config.toml
num_hidden_layers = 11
d_shared_expert = 64
router_score = "sigmoid"
init_std_router = 0.039
head_dim = 32
rope_fraction = 1.0
init = "normal"
warmup_steps = 200
batch_tokens = [32768, 65536, 131072]
max_steps = 7669
Below are experts of layer 3 (counted from 0) of a mixture-of-experts language model. Rows are named router (the router's row for the expert), gate (a neuron's input weights, with its number), up (a neuron's input weights, with its number) and show model dimensions 0-127. Each number is 128 + 32 x the weight over its row's rms, rounded and kept within 0 to 255.
After each expert's rows: a language model's description of what the expert responds to. This comes from a sample of Wikipedia text that the model never trained on.

# expert 15
router [168 120 141  69 121 157 199 177  87 159  94 131 168  89 120 145 179 131 108 140 150 107 115 119 118 150 157 193 114 171 135 139 158 136  35 153 146 118  91 151  92  98 134 108  98  92 157 126 132  88 129 103  34 164 145 144 140 108 148 151 143 170 105 163 117 119 122 121 158 118 106  74 180 164 117 135 151 104 126 149  81 104 111 191 143 165 109 102 117 162 156 144  72 152 138  94 115 107  97  86  78 114 152 140 143 169 140 123 191 105 144 145 196 121 121 188 163 133 130  56 140 188 127 123 159 126 104 107]
gate0 [153 170 115 144  78  85 154  99  99 166 118 173 128  96 120 150 159 110 132 171 172  92 142 125 140 149 154 165 119 110 178 174 174 159 106 154 112 141 136 162  73  70 177 113 155 114 172 113 165 139 136  38 100 153 165 102 134 140 109 113 163  52 126 148 113 107 143 175 120 133  97  85 177 167  78 110 151 173  75  60 110 159 136 184  93 135  91  86 122 101 103 118 105  72 141 142  80 137  74  96 156  74 112 125 136 191 145 129 156 145 106 103 142 164 109 110 117 105  92 114 123 112 102 165 167 146 126 112]
up0 [ 56 181  80 169 155 142  70 114 149  80 136 110 175 127  83 162 126  63 130 102 127 177 141 150  93  82 139 153 135  91  96 132  78 139 183  90 116 117 104 131 118 102 164  32  72 137 154 125 138 119 154 167 145 105 124 163  92 110 178 101  89 111 141 112 152 107 107 152  80 142 137 203 103 155 141 128 132 125 180 164  96 122 158 135 128 122 149 181 137 117 179 135 145  64 137 115 131 139 114 141 162 183 116 123  95  72 122 180  78 142 118 151 111 114 135 153 136 128 100 142 136 127 142 218 110 140 162 162]
-ist/-est suffix pieces. Word-final suffix pieces like -ist, -est, -at, -ism, -ists after a stem, as in Afghan-ist-an, Cont-est, diplom-at, special-ist.

# expert 60
router [149 130 140 101  92  97 105 122  93 180 179 123 193 133 139  94 147  92 172 127 153 144 101  75 121 174 174 120 116  88 117 164 139 157 108 130 100 109 132 155 105 151 184 163 134 119 181 124 105 120 105 165 120 181 111 179  90 161 130 133 140 137 120 175 149 181  76 153 169  89 141 106 152 183 130 163 164  97 149 155 139 171  73 119 118  94 129 125  77 178 171 107  85 106 107  92 137 140 127 152  89 117  85 133 196 145 191  69 147 147 153 129 202 138 116 158 175 161 126 105  53 123 176 109 120 106 136 104]
gate0 [155 156 172 138 103 118 165 136 129 124 163 163 157 115 124 172 115 168  97 150 123 120 155 155 168 136 144  96  84 104 102 143 142 117 163  79  58 145 176 113  73 113 131 125 129 127 168 119 138 141 162  96 119 140 136 106  78  85 107 122 114 128 119 128 124  66 140 131 188 152 100 131 119 184 159 117 106 135 133 113 114 133 178 158  67  85 111 146  82 108 164 134 163 123 138  42  88 118  81 144 165  84 160 132 204 145 122 151 168 113 111 115 120  86 156 151 158 172 138  19  64 171 122 188 119 172 143 141]
up0 [ 65 163 187 182  97  87 128  95 109 119 125 149 145 118  98 122 155  96 184  74 176 136 115  93 142 104 159  63 161 152  98 130 158 163 135 114 113 101 111 125 152 113 116 157 119 123 133 114  87 118 165 143 102 147 125 111 189 151 115  74 146 164 152 153 102 147 135 136  64 165 136 143 165 139 117 151 217 160 136 119 180 130 101 160 149 140 110 140 105  80 109 117 138 144 127 104 125 163 140 199  96 110 187  96  31 109  49  77 107 165 130 143 118 137 148 101 134 127 127 152 142  89  92  91 197 103 120 147]
Opening parentheses, CJK bytes. Opening parentheses fused with a following character or year, like (196, (I, (G, plus raw bytes within Japanese and Chinese text.

# expert 29
router [127 177 162 144 150 138 164 112 107 121  95 142 145  64 125 152 164 148 114 123 125 137 128 112 166 154 133 112 121 127  97 128 136 129 122 109 148 120 131 206  90 145 151 119 123 125 144 114 145 112 121 145  94 111 111 194 115 111 138  99 147  76  84 186 146 111 110 167 156 150 138 134 164 152 157 164 161 146 142 134 114 120  81  88 162  96  72 178  30 149 139  95  83 154  93 113 114 129  38 176 109 117 112 154 149 133 216  98 159  95 145 130 186 128 129 167 171 234 142  95 122 181 136 133 128  93  82 129]
gate0 [135 144 104  94 135 148  67 140 133 106  85  87 144  74  94 127 133 104 158 135  92 133 177 100 169 159 141 149 114  65 117 130 141 123 158 116  94  92  68 102 107 114 201 166 140  99 142 187 160  92 124 114 156 126 143 159  61  75 146 137 169 112 109 146  58 123 143 162 156 138  57  50 123 111 182 123 122 114 139 161 143  93 118 125 200 125 161 121 125  78 124 103 154 142 197  70 101 178 145  86  96 114 130 156  89 117 108 184 165 129 145 128 131 157 145 142 153 199 104 133 118 147 111 101 129  94 105 120]
up0 [158  93  79  82 116 126 103 126  86  94 122 149 150 180 200 149 126 187 143 137 147 117 144 118  19  99 113 121 125 158 109  91  94  96 114 177 117  95 144  83 171 103 123 134 125 175 132 121 173 102 100 159 109  58 100 130 174 147 121 149 129 109 114  75 110 158 145 100 143 110  76 204  96 155 112 101 106 124  98 138  85 142  99 139 111 151 117 126 122 189  66 133 115 109 125 114 160 118 137  95 166 116 127 105 110  79  93  73  84 174 129  85 101  84 123 218 133  93 124 102 172 121 158 142 128 133 142 145]
Section heading markup. Wiki heading markers ==, ===, ==== with attached first letters, as in ==See also==, plus capitalized first letters opening paragraphs after blank lines.

# expert 55
router [150 105 163  80  90 138 129 140 123 123 134 128 141 132 180 116 121 157 108 127 178 125 114  52 125 147 116 134  69 145 134 107 163 114  27  73 129 108 160 145  57  94 104 117 102  95 119 179 103  71 165 115 111 147 169 171 117 138 142 169 120  75 111 140 146 149  87  86 184 128 117 128 132 177 123 139 171 167 158 155 129 118 100  85 120 116 134 130  46 191 114 184 116 119 116 122 165 160  91  86 114 132 114 159 217 159 145 132 186 128 154 162 153 158  81 122 150 127 166  97  91 139 126 116  77 118 138 118]
gate1 [188 134 108 123 137 172 147 134 136 185 144 136 130 147 114  97 100 128 133 179 106  75  70  25 179 128 131  87  75  80 160 146 142 129 146 116  49 108 113  79 155  94 141  99 150 115 153 117  65  92 160 130  89 132 122 192  96 145 168 159 112  74 110 122 144 127 124 165  97  97 120 158 193 127 156 131 188  92 126  73 110 117  80 135  74  88 106 141 140 144 133 116  99 129 122  92 138 216 115 160  93 108 113 164 132 119 135 128 141 134 137 132 145 105 126 155  90 113 174  94 122 145  90 177 114 106 130 175]
up1 [ 66 120 197 100 180 139 162 129 101 149 162 113  92 172  91 150 126 128 151 194 163 150 157 157  92 131 117 164 117 154 138 126  98 100 113 141 104 123 184 132 141 102 118 124 130 143 170  87 183 125 144 114  81 111  73  58 122 126  81 113 103 189  81 111 119  85 126 159  80  80 172 103 130 152 107 135 129 149 219 140 136 143 121 158 100 140  86  85 165 148  83 132 118  92 103 139  86  81 138 138 189 151 105  88 110 123 134 113  93  84 151 151  99 119  96 177 165 117  96 135 160 168 118  88 155  94  64 113]
Word-final commas. Commas and periods fused to word endings, like s, and er, and ing, as in "County Hall,", "explained,", "soils,".

# expert 28
router [128 164 150 136 131 133 172 143 134 153 123 152 147 113 160 123 147 128 115 110 184 158 114 122 182  97 126 118 114 101 106 137 169 106  49  78 183 105 109 203  42  98 103 131 113 132 175 150 146  75 138 153 120 118 128 129 119  95 107 147 167 115  99 144  87 131 107 146 134 134 102 142 143 161 139 103 128 107 220 140 108 174  89 156  97 126  81 171  91 180 152 119 107 155 148  87  99 112  64 123 118 140  70 137 193 148 180  90 145  71 149 180 172 125 133 182 199 141 164 135 112 158 115 157 150  98 131 104]
gate1 [162 130  97 121 119 184 164  86 142 137 174 135 131 148 124  84 134 117 195  74 106 116 153 149 125 161 102 109 112 186  70  98 164 165 151 113 112 127 156 120 136 155 148 112 126 184 124  86 129  61 115 114 181 188 122 144 114 132 122 111  82 159  88  93 117 145 119 125  98  88 104 151 122 143 128  49 124  89 150 116 184 103 145 112 172 105 160 164 153 148 163 144  79 104 123 101 109 109 154 104 194 138 148 130  71 103 109 132 114  82  82 177 139  62 201 155 165 145 158 194 118 125 106 119  57 140 130 122]
up1 [136 113 100 114 106  89 164 121  61 108 114  73  74 142 146 132 123 113  61 102 148  97 111 146 172 146 160 174  97 186 184 128 157 122  95 124 119 165  89  98 132 162 127 175 129 176 106 105 185 120 181 125 202 142 173 189 167 145  89  82 123 156 135 172 112  98 129 115 190 103 140 155 104  77 116 108  63 147 147 106 128 139 160 153  61 122 133 139 115 163 112 140 118 123 151 106 115 116 116 143 175 102 118  85 127  56 125 141 118  68 116  98 133 160 153 104 189 148 177  83 155 134 130 103 129 102 177 112]
Line breaks. Line breaks, especially blank lines around section headings, infobox fields like Population, and paragraph ends.

# expert 27
router [146 115 127 113  91  96 112 148 123 189 180 156 155 127 159 199 163 130 103 137 147 120  60 118 208 111 119 134 143 106 124 133 171 144  81  96 132  87 103 167 102  81 126  93 117  82 169 146 110 132 102 220  86 137 156 171 123 129 133 177 111 185 130 193  91 156  81 131 105 108  96 149 154 140 138 123 143 110 192 135 150 105 114 121 116 146  95 147  96 134  79 117 123 140 132 115 170 134  96 106  46 126  86 167 126 142 179 133 198  82 133 170 190 113  92 131 150 143 119 137 154 142 162 152 141 149 159  83]
gate9 [134 174 102  84 118 162 115 127 123 186 113 173 103 172 190 137 123  92 119 164 143  74  97 183 186 162 145  74 191 162 101 118 166 127 116 111 178 122 146 104  94 128 102 135 121  87 114 183 135 107 171  91 165 114 129 161 181  92  95  92 160 115 170 145  72 129 124 123 159 112 144 114 182 116 154 147 127 125 177  81 153 155 133 108 172 124  91 128 135 144  62 124 102 123 182 103 178  79  79 122 121  84 147 146 151 159 154 123 165 113 124  85 184  54 186 119 130  96 101 119 121  98 126  95 119 103 107 100]
up9 [130 138 100  97 119  79 186 130 186 111 119 166 128 175  93 123 135 107 146 127 103 177 131 139 144 206  73 115 103 134 148 155 111  84 160 158 145 139  81 121 114 119 123 163  72 126 165 118 118  92 190  87 119  88 132 179  62 149 191 121 104 119 135 157 135 151 133 157 123  61 114 105 139 109 103 139 129 114 156 194 127 161 147 168  52 140 112 162  72 132  67 143 153 123 116 170 158 118  80 133 131  84 148 144 152  89 100 175 170 131  77  69 134  85 140 174 101 139 177 131 131 172 147  99 144 139 110  90]
w, qu, l pieces. Single-letter pieces inside words, mostly w, qu, l, s, as in outer-w-ear, earth-w-orms, con-qu-ers, also pipes in medal tables.

# expert 10
router [174 125 113 114 127 100 150 108 150 104 111 160 193 117 199  84 188  95 100  96 147  98 107  66 176 139 100 170  93 115  89 117 133  78  29 104 120 138 122 201 122 112 102 115 149 128 174 156 121  98 115 131  86 129 124 117  99 124 127 192 142 110 118 147 142 133 120 164 143 106  91 120 163 127 101 132 190 144 121 118  81 139  79 185 103 120 110 125  91 153 100 129 154 139 163  72 176 126 106 153 114 156  56 139 147 142 117  84 158 123 113 134 191 134 102 182 143 201 129 119 126 134  88  89  85 114 175 129]
gate0 [111 174  53 136  99 154 153 100 102 118 143 165 105  90 118 113  54 102  63 130 171 154 162 122 132 147 151 102 131  75  90 116 109 141 172 154 139 151 114 127 131 100  84  89 110 151 166 133 122  79 142 157 105 154  92  97  69 111 129 112 153 137 145  91 170 151 145  95 178 141 109 146 157 117 146 116  72  94 137 177 134  95  66 116 138 144 137  93  55 156 137 139 157 165 127 167  79  78 101 146  93  42 126 130 135  91 134 141 112  88 153 141  83 111 121 154 221 132 111 112 121 189 110 139 115  89 176 123]
up0 [111 110 113 122 142 135  95 162 110 112 153 153 101  70 125 109 139 136 179 138 174 148  84 144 159  87 124 113  92 113  59  89 104 143 196 149 116 113 179 148  31 167  91 109 141 104 151 156 163 138 116  97 115  83 108 124 141 122 111  94 111 118 142 149 168 174 144 110 124 113 158 131 101 101 107 133 118 120 136 157 169  82  72 113 113 162 113 123 138 128 120 175  88 169 149 141 112 168 160  76 103 149 121  67 111 125 105  86  98 116 120 139  89 106 188 122  49 184  72 174  91 123 128  95  91 153 134  33]
Adjective suffix ic. Word-final suffix pieces forming adjectives or nouns, mostly -ic and -ical, also -ible, -ator, -ent, as in rustic, angelic, collectible.

# expert 30
router [109 167 128 141  56 124 141 158 169 127 109 116 139 132 153 128 126 103  99 145 160 107  98  95 131 133 137  97 130 133 115 166 169 135 102 119 129  72  81 211 124 127 110 116 179 147 164 176 109 119 114 156 112 105  98  95  40 139 116 188 131 172 100 162  90 136 119 103 106  94 132 127 160 159 127 122  98  94 167 155 125 101  66 149 128 164 103 108 106 150 153 139  83  74  85  88  86 119  90 118  87  99  77 126 166  97 190  67 170 110 163 132 164  91  75 168 190 129 168  76 147 141 161 153 106 139 180 140]
gate0 [ 93 182 107 150 162 118 125  90 125 116 106 120 146 130 129 163 149  78  94 100 123 196 137 145 234 131 104 142 120 109 127 117 196 203 124 165 140 102 105 176 113 128 162 102 153 168 117 161  94 130 109 130 162 196  97 115 102  87 150 162 126 176 130 167 123 109 101 100 119  91 130  79 131  94 131  75 107 133 148 157 149 111 149 202 152 153 123 137 171  62 121 112 126 125 147 140 163 117  85  67 147 110 143 125 108  84 136 188 151 127 167 188 116 100  92 103 130 158 138  90  66 164 131 112  69 147 117 156]
up0 [184 122 117  90 124 143 103 161 142 143 138  96  98  77 180 105 150 168 114 141 113 163  90 127 101 126  88  58 145 112  70 105 148 122 129 136 112  81 160  93 153 140 124 159 126 129 135 175 152 145 144 108 176  71 129 105 162 154 189 143 103 142  98 203 147  81  97 128  95 182 155 188 151 158 137 160 156 103 157 111 159 182 112  65 140 116 167 166 118 121 127 120  85 114 178  95 121 118 101 163 170 207 101  95 142  96 134 167 138  91 100 135 141 171 105 157 153 142 151 142 126  55 154 168 123 150 172 179]
"le" endings, table pipes. Pieces le, les, ley, ler ending syllables, as in whistle, settlements, skeleton, Thistle; also pipes and breaks in election tables.

# expert 20
router [194 192 147 106 108 128  85 159 129 136 168 115 172 120 188 123 131 132 119 134 228 156 125  62 129 144 108 112  66 172 124 128 136 119 103  90 118 127 149 181  80 133 128  92 103 161 199 192 128 118 111 121 118 127  83 135 140 161 154 148 135 157 111 124 121 208  83 127 158  97 119 127 149 140 122 112 194 135 141  89  58 171 101 113 131 150  95 130 149 141 125 115  82  75 190 106 153 121  78 136 106 164  98 127 155 126 130 118 181 142 124 110 175 137 131 137 174 178 131 142 140 192 174 128 115 104 115  88]
gate0 [199 143 142 147 116 154  82 122  88  86  87 116 206  51  98 129 111  80  67 157 168 160 126  82 161 147 107 100  84 143 174 171  90  80 138 160 109 132 138  98 154 143 160 145 128 106 125 138 111 128 136 123 102  56 166 178 129 153 137 131 126  96 160 143 152  95 152 196 124  77 137 131 115 149 106 132 108 171 132 100 143 142 168 163 159 102 136 172 162 145 126 119  93  82 118 134  78 134 116 238 141 150 115 102 163 158 124 170 115  57 112 145 158 136 102 142 126 125 145  83 158 141 100 127  93  93 108 160]
up0 [124 189 100 179 121 156 124 137  83 125 156  83 233  85  89 112 103 116  51 122 163 162 113 131 118 173 143 164 115 157 159 190 113  94 107 140  40 123 162  71 113 153 111  95 126 110 149 135 117 153 129 147 116  99 162 177 132 147  92 101 127 134 112 149 169 103 146 140 150 168 142 138 105 146 142  59 144 145 107 141 228 138 110 137 133 124 120 145 141 103 148 123  75  74 118 167  69 115  80 144 148 155 119 127 161 137 140 166 124  89  95 172 120 142 119 159 121 122 106 160 117 137  95 149  91  56 128 165]
-en/-an word endings. Mid- or end-of-word en and an pieces in names, adjectives and nationality words, e.g. sullen, Kirsten, suddenly, Albanian, Mauritian.

# expert 61
router [120 168 166 110  90 126 151 179  96 169 146 175 152 101 161 154 159  88 159 164 135 128  62 146 172 137 138 147 133  81  84 136 182 145 116 109 123  88 152 164  61 129 138 105 104 115 135 176 176 117 100 152 102 167 126 162 158  93 112 138 196 100 113 157 153 136 101 150 127  96 137 173 157 166 177 131 160 119 161 154 123 161  98 153 136  81  99 151 113 143  95 122 111 127 115  91 156 159 121 164 144 137  37 160 189 152 139 116 172 152 154 168 182 124 107 135 162 129 122  41  88 166 144 136 100  67 174 141]
gate0 [183 175 110  90 154  85 177 131 115 147 142  81 168 134  82 142  96 138 124 109 148 133 166 165 184 114 124 103  89 143 185 150 135 108 164 106 201  93  62 114 130 138 154 113  60  66  84 145 128  95 144 191 112 104 150 120 131 156 129 196  55 116 176 152 108 130 162 128 188  96 130  92  49 156  97 120 112 112 114 115 136 153 149 133 156 142 140 135 108 144 113 118 170  98 156 160  92 139 136 143 166 148 170 124 168 112 102 117 144  89 158 143 125  72 181 144 134 144 126  82  64 131  81 123 102 170 117 123]
up0 [165 159 139 166  62 113 114 135 144 149 170 114 134  94 181  72 114 124  90 119 187 159 119  91 106 141 104 199  93 147 157 147 103 151 156 169 101 107 158 109 116  85 138  81 124  80 103 178 123 125 163 194 167 126 174 111  94 132 156 112 134  53 105 128 155 166 164 127  59 130  84 121 112 172 141 121  93 135  64  95 130 129 117 107 174 126 119 131 140 115 158 125 150  78 137 159  82 133 115  95 128 132 137 152 187 211 122 141  97  95 150 160 137 147 197 153 142 143 135 151 166  58 173 150 104 149 125 135]
Aw piece and headers. The piece aw inside words like bylaw, Ottawa, Shaw, plus The and His starting paragraphs, section = marks, During.

# expert 6
router [164  91 147 124 131 106 135 209 107  99 124 132 168 137 184 138 141  94 107  88 122 105  41  97 135 122 174 141  78  96 147  93 156 130  84 114 201 107 122 159 128 148 103 121 148 158 175 111 108 126  71 118  99 130 112 120 107 170 100 158 128 100 136 130 107 145 118 139 163 104 119 124 116 144 154 118 133 114 126 177  58 140 118 129  83 131 140 148 118 184 110 159 117 108 182  65 151 123 114 111  84 146 109 149 151 139 130  87 199  64 137 131 188 116  95 157 209 174 156  61 152 166 155 161 147  75 165 114]
gate1 [151  97  93 151 158  73 135 133 147 114 168 164 151 126 143 166 138 126 128 157 132 130 119 151 112  75  83 125  77 148  92 157 137  84 117  85  95 142 159 126 126 100  96 120 148 204 211  83 115  75 161 114 139 134 155 152 137 147 149 115  79  88 155 146 135  89 174 149 147 173 148 107 160 148 176 137 157 169  73  75 147 152 103  83  72 151 103 167  96 127 121 106  76 111 119  78 173 119  71  68 111 126 135 105 139 176 155 123 108 180  82 111 129 167 116 132 192 124 149 131 102 191 117 162 101 108 175 167]
up1 [167  75 120 158 125 105 122 162 116 167  99 215 113 140 183 128 135  95 162 123 128 154 133  87 113 109 164 106  77 152 165 102 115 146 145 113 155 139  62 125 149 104  96 157 155 195 183 101 150 128 125 158 127  71  93 121 144 181  89 101 147 174 134 151 179 138 118 117 110 118 166  86 191 126 132 153 124 139 116 106  81 146 172 124  87 177 162 155  70 161 144  70 149 147 159 157  98 119 118 164 123 119 158 116  83 193  82 109 153  82 106 196 149 130  90 154 186 166 152  98  98 166 115 149 150 129 146 110]
Mid-word -on/-ot pieces. Vowel-consonant pieces inside long names and technical words, as in Balaton, Telethon, Serotonin, Sabonis, micrograph, often in taxonomy lists.

# expert 46
router [161 136 133  48  32  75 107 102 127 140 124 114 180 112 166 116 194 114  99 134 147 146  70 107 161 137 116 161 118 101 117 139 165  98 110  88 139 108 135 213 135  96 107 137 153  98 157 166 144 102 115 131 101 103 137 146 135 141 146 136 134 135  59 141 132 139  77 152 155  60  65 156  84 133 154 126 177 178 136 129 168 128 109 171 124 141 133 127 101  77 149 151 130 104 139 104 163 157  81 130 108 164  71 125 182 148 139  93 157 122 117 159 147  80 134 130 175 147 119  79 165 213 138 166 144 112 114  96]
gate1 [ 92 120 174 155 119 124 158 168 148 104  93 141  78 183 155 197 153  93 164 169 165  95 140  87  96 137  77 180  78 130 112 122 112 140 103 134 173 111 102 111  93 123 169 116 149 149  91 188 159 122 115 101 139 152  78 169 125 168 109 114 131 103 134 169 134 130  98 110  87 203 200 141  92 123  80 117 181 163 182 112  88 115 107 139 125 124  97 125 135  93 185 143 115 133 119 114 141 171 197 175 129 132 139  76 157 143 147 141 169 146 120  90 159 138 128  74  60 182 139 159 130 150 126 103 147 105 172 161]
up1 [103 148 107 102 195 129 138  99 115 177  83 165 103 138 128 163  97 145 187 178  78 152 150 103 141  57  99 142 107 154  97 131 115 162 108 141 140  87 114 120 138 165 125 174 120 110 133 135 146 121 152 132 144 171 109 197  80 122 180  97 147 125 137 202 125 103 159 155 131 176 129  89 106  92  90 102 188 141 152 106 102 117 103 207 119 112 156  96 110 146 123 159  99 136  97 149  68 160 134 176 103 134 133 164  45 108 168 161 150 134  72 175 114 172 105 147 127 176 179 104 151 100 142 154 106 182 119 127]
Suffix ant. The piece ant inside or ending words, as in pendant, Marchant, instantly, fantastic, plus prepositions from and by.

# expert 33
router [121 146 149 100 144  74 137 162 148 143 145 156 174 135 127 187 130  64  86 139 130 178 108 160 107 108 137 140  73 133 141 111 165  92  69 151 139  80 146 141  93  82  88 166 140 117 124 167 125  94 128 181  68 162  92 173  92  51 108 144 105  92 108 121 121 106 105 126 119 128 130 102 156 116  96 158 131 130 141 158 114 133  79 168 137 104 101 145  88 127 107 144  87 159 100 111  93 188 116 104  78 188  92 172 126 172 123  98 188 105 155 129 164 156  78 162 195 116 172 145  88 180 167 148  94  81 151 146]
gate0 [166 133 191 151 156 166  71 160 118 125 132  72 176 108  95 171 142 131  65 143  98 143 110 116 130 116 142 135  66 113 181 100 131 132 130  85 103 148 125 151  88 144  45  78 113 164  82 135 125 107 133 112  85 127  75 156 123 135 153 157 145  61  94 126 141 157 102 132 154  75 149 159  86 152 178 128 104 147 131 189 169 116 107 137 167 119 125 112 137 131 179 157 133  85 111 138 163 117 144 135 121 114 167 122 142 139 155 157 130  54 189 213 122 146 193 155 161  85 118 114 106 112 146 114  56 132 139 109]
up0 [172 118 126 182 172 145 121 133 110 110  77 120 171  91 181  91 126 110 206 139  73 107 111 143  66 145 109 152 175 129  92 127 178 161 149 100 117 110 109  61  76 110 141 117 114 141  87 117 141  93 142 177 102 136 178 168 104 192  88 143 168  88 144  81 117 110 134 145 172  65 119  90 111 163 162 108 147 130 119 102 134 105 134 125 113 122 142 133 101  83  84 125 193 160 157 184 134 133 119 125 117 103 129 158 100  96  56 117 149  73 137  82 144 149 142 201 106 136 166 149 160 180  82 129 122 103 104 126]
-ry/-y word endings. Word-final pieces ending in y, such as -ry, -ty, -ary, -ody, -aly, as in mar-ry, Ter-ry, Rhaps-ody, Par-aly-mpic.

# expert 47
router [149 137 118 136 112 139 128 133 100 127 141 152 240 120 139 180 137 116  80  77 192 140  96 121 149  91 113 129  90 157 131 113 209 129 124 107 190  87 117 210 111 118 164 116 130 159 140 162 176 108 151 158  57 130 139 166  93 138  90 162 133 129 120 172  71 111 103 156 123  93 118 154 179 108 141 119 161 112 127 129 136 146  75 142  98  73  39 143  94 144 149 165 105 113 111  89 130 142 126 138 111 166 138 184 205 174 106 119 143 120 132 165 123 143 132 135 151 177 129 103 118 174 120  98 158 141 106 159]
gate1 [175 157 182 148 107  86 129 167 136 110 138 134  97 247 131  51 118 166 185 165 205 126  56  90 191  99 111 159  98 135 132 114 115 132 128 145 107  78 144 122  86  97 115 109 161 173 139  99 117 150 150 121  85 107 124 118  69 136 104 157 108 106  92 126 109 154 116 132  84 169  93 142  77 169 104 102 114 119 129 161 151  81 153 144  97 116 142  87 117 129  94 124 115 175 161  93 130 139 126 157 124  95 134  95  65 133  87 117  93 186 137 161 119  95 100 143  76  87 154 156 160 125 102 132 158 108 110 113]
up1 [119 138 137 124 107 138 158 157 118 126 132 105 109  92 119 138 192 148 155  84 145 127 155  84  43 139 111 101 201 181 126 179 173 116 130  77 156 140 149 154 150 122 196 120 116 112  45 189 113  94 107 102 105 119 137 142 122 159 132 125 107 140 134 128 153  84 138 152 139  90 146 164 150 173 116 127  55 111 133 120 105 217  86 146 142 135 167 134  97 182 145 121 152 126 133 183 117 119  90 188 126 234 137 131 170 133 107  99 163  92 111  85 161 145 125 133 113  69 114 119 143 117 104  96 130 100 158 112]
Articles and determiners. Articles before a noun phrase, mostly the, also a, an, The, each, any, often after prepositions like of, in, to.

# expert 18
router [170 112 107 115 126 101 151 115  95 129 124 197 135 134 170 118 126 107  88 120 131 110 109 104 137 152 151 155  64 141 105 128 158 108  61 138 183 133 124 150 100 120 102 161 117 172 124 126 116 104  90 133  88 142 135 110 131  65 147 166 174 146 126 123  95 144  98 105 117  96 132 108 178 190 121 160 137 150 142 121 112 144 115 176 159 110 113 108  97 153 104  92  44 167 113  94 142 146  91 141  99  86 120 133 178 161 164  73 187  94 135 174 196 115  84 168 215 160 100 107 123 212 127 100 179  72 133 149]
gate0 [104 126 100  94 147 125  72 147  76 107 132 111 134 115 159 140  95 113 155 134 104 135 147  78 110 138 113 102  75 151 146 113 196  88 120 153 185  92 131 133 125 192 104 209 190 111 146 154 172 174 122 142 129 121 107 105 130 164 210 136 171 211 146  63 103 159 133 157  89 151  97 157  95 147 131  80 161 136 111  77 194 176  97 163 132 131 146 113 162 133 106 128  83 160 123 102 161 144 112 101 136 103 110  96 180 143 163 150 149 107 116  91 127 105 146 120 104 137 148 128 137 171 157  81 158  79  70 100]
up0 [168  92 128 146  99 155 135 114 154 155  98 119  60 123  96  76 134 139 159  94 136 147 148  85  82 158  87 151 138 147 117 110 115 121 154 117 152 148 134 136 187 140 146 145 164 120 154 173  88 159 119 129 101 114 130 104 103 174 215 114 226 185 136 120 148 152  70 124 118  86 143 111 154 148 151 126 187  86 163 136 167 140 121 137 181 120  76 151 139 118 146 141  67 157 126 137 122 154 111 148  90 155  97 139 100 104 132 152 157  97 130  80 178 158  99 153 119 143 158 156 146  93 116 175 246 138 170  98]
Abstract noun/adjective suffixes. Word-final suffixes forming abstract or field terms, such as -ism, -ology, -ics, -ist, -ation, as in criticism, historicism, statistician.

# expert 51
router [121 122 116 134 163 129  96 121  84 149 126 182 143 117 131 156 138  93 105 163 181 113 112  97 137 120 150 166 134 146 101  88 150 159  82 151 146 132 132 162 141  87  95  77 108  88 136 176 130  38  77 142 114 133 121 173  65 145 139 192 144  96 120 155 126 124 118 113 164 102 128 126 134 114 112 174  98 132 136 114 106 139  84 133 139 130  69 161  82 206 142 167 134 119 106 136 116 143 100 142  86 129 124 200 197 135 130 153 168  80 149 117 148 184  42 164 121 156 110  57 104 181 169 138  94  99 157  81]
gate0 [101 136 139  97  96 125 134 146 174 102 134 128 167 123 119 160 150  73 158 143 141 159 113 183 172  83 118  92 179 142 151 150 122 134 132 178 118 102 112 139 139 144 176 120  91  94 187 148 174  90 104  88  83 118 221  90 188 115 125  80 128 128 154 124 132  67 128 122 112 176  79 133 121 170  77 107 123 162 116 132  49 170 116 109 167 106  95 149 100 126 150 120 165  79 184 180 103 192 153 128 170 102 125 129 160 139 140  89 152 188 118 112 111  77 112  75  84  87 132 155 109 106 156 126 119 154 103 131]
up0 [ 33 168 163 133 102 140 145 170 171  87 147 119 159 174 120 150 128 120 109 124 128 175 121 130  69  77  69 164 131 134 139 118 116 125 115  91 135  83 147 165 166 111 238 153 109 143 136 136 125 109 119 174 147 117  90  86 125 161 101 160 154 128 145 147 150 134 110 192 125 109 188  97  61  99  70 150 150 138 132 151 110 123 159  70 117 150 147 142 162 151  93 131 221 115 108 141 139 130 138  90 109 128 103 125 170  86 172  93 163 111 156 115  89  98 164 137  95 122 105 112 110  77 108  91 138  83 143 156]
Coordinating and. Conjunctions joining list items or clauses, overwhelmingly and, also or, &, but, while, as in between 1921 and 1927.

# expert 5
router [176 153  96 129 107 126 169 107 148 124 155  95 132  90 189 116 130  93 127 134 190 143 116 109 197 133 116 121 128 149  94 147 145 101 113 103 187  78 146 226 122 101 108 107 127 163 148 117 156 114  99 140  81 119 126 148 113 124 173 141 178 119 109 163 135 131  95  69 152 117 141 100 172 136 153 133 153 129 122 133 127 139 130  59 126 136 113 148 154 145 108 141  53  81 100  98 154 124  92 169  77 174 125 173 159 108 120  60 179 108 183 111 154 186 115 172 127 157  97  92  65 205 137 160 160 111 161 125]
gate0 [187  64 134 133 105 104 116  19 148 158 124  83 172 138 172 148 121 111 126 126 175 168 168 151 168 123 143  80  95 127 161  86 126 130 160 120 159 113 135 152 142 103 104 146 145 152 122 124 111 154 157 120 108 156 110  97 160 120 142 116 134 135 199 122  81 131 150 101 123 103 138 107  78 145 105  62 108 110 152 131 172  97  93 142 198 120 132 152 128 154 100  86  62 127 119  71 108 151  99 133 133 178 198 136 168 145 144 134 157 112 190 195 127 165  94 146 143 196 123 115  68 164 117 159  96 131  90 124]
up0 [144  77  81 119 150  98 192 149 156 145 151 114  83  70 104  89 141  95 135 143 134 146 118 162 171 172 144  75  98 119 130 170 143 141 148 108 135 109 114 184 145 141 118 126 169 172 177 100 152 134 105 129  91 130 131  67 125  77 154 134 128 135 147  99 100 126 146 155 112  92 114 115 126 153  97  42  75 117 171  86 149 139 141  98 183  90 116 127 112 139 146 126 130 103 103 185 102 128  81 163 165 154 147 166 122 164 104 115 153  88 184 109 150 130  74 123  54 182 143 133  36 152 142 102 155 124  60  94]
Word-initial or final "a". Word pieces a, an, ana, la inside or at the start of words, often names and Latin terms, such as arch|a|ic, Yehud|a, |an|onymous.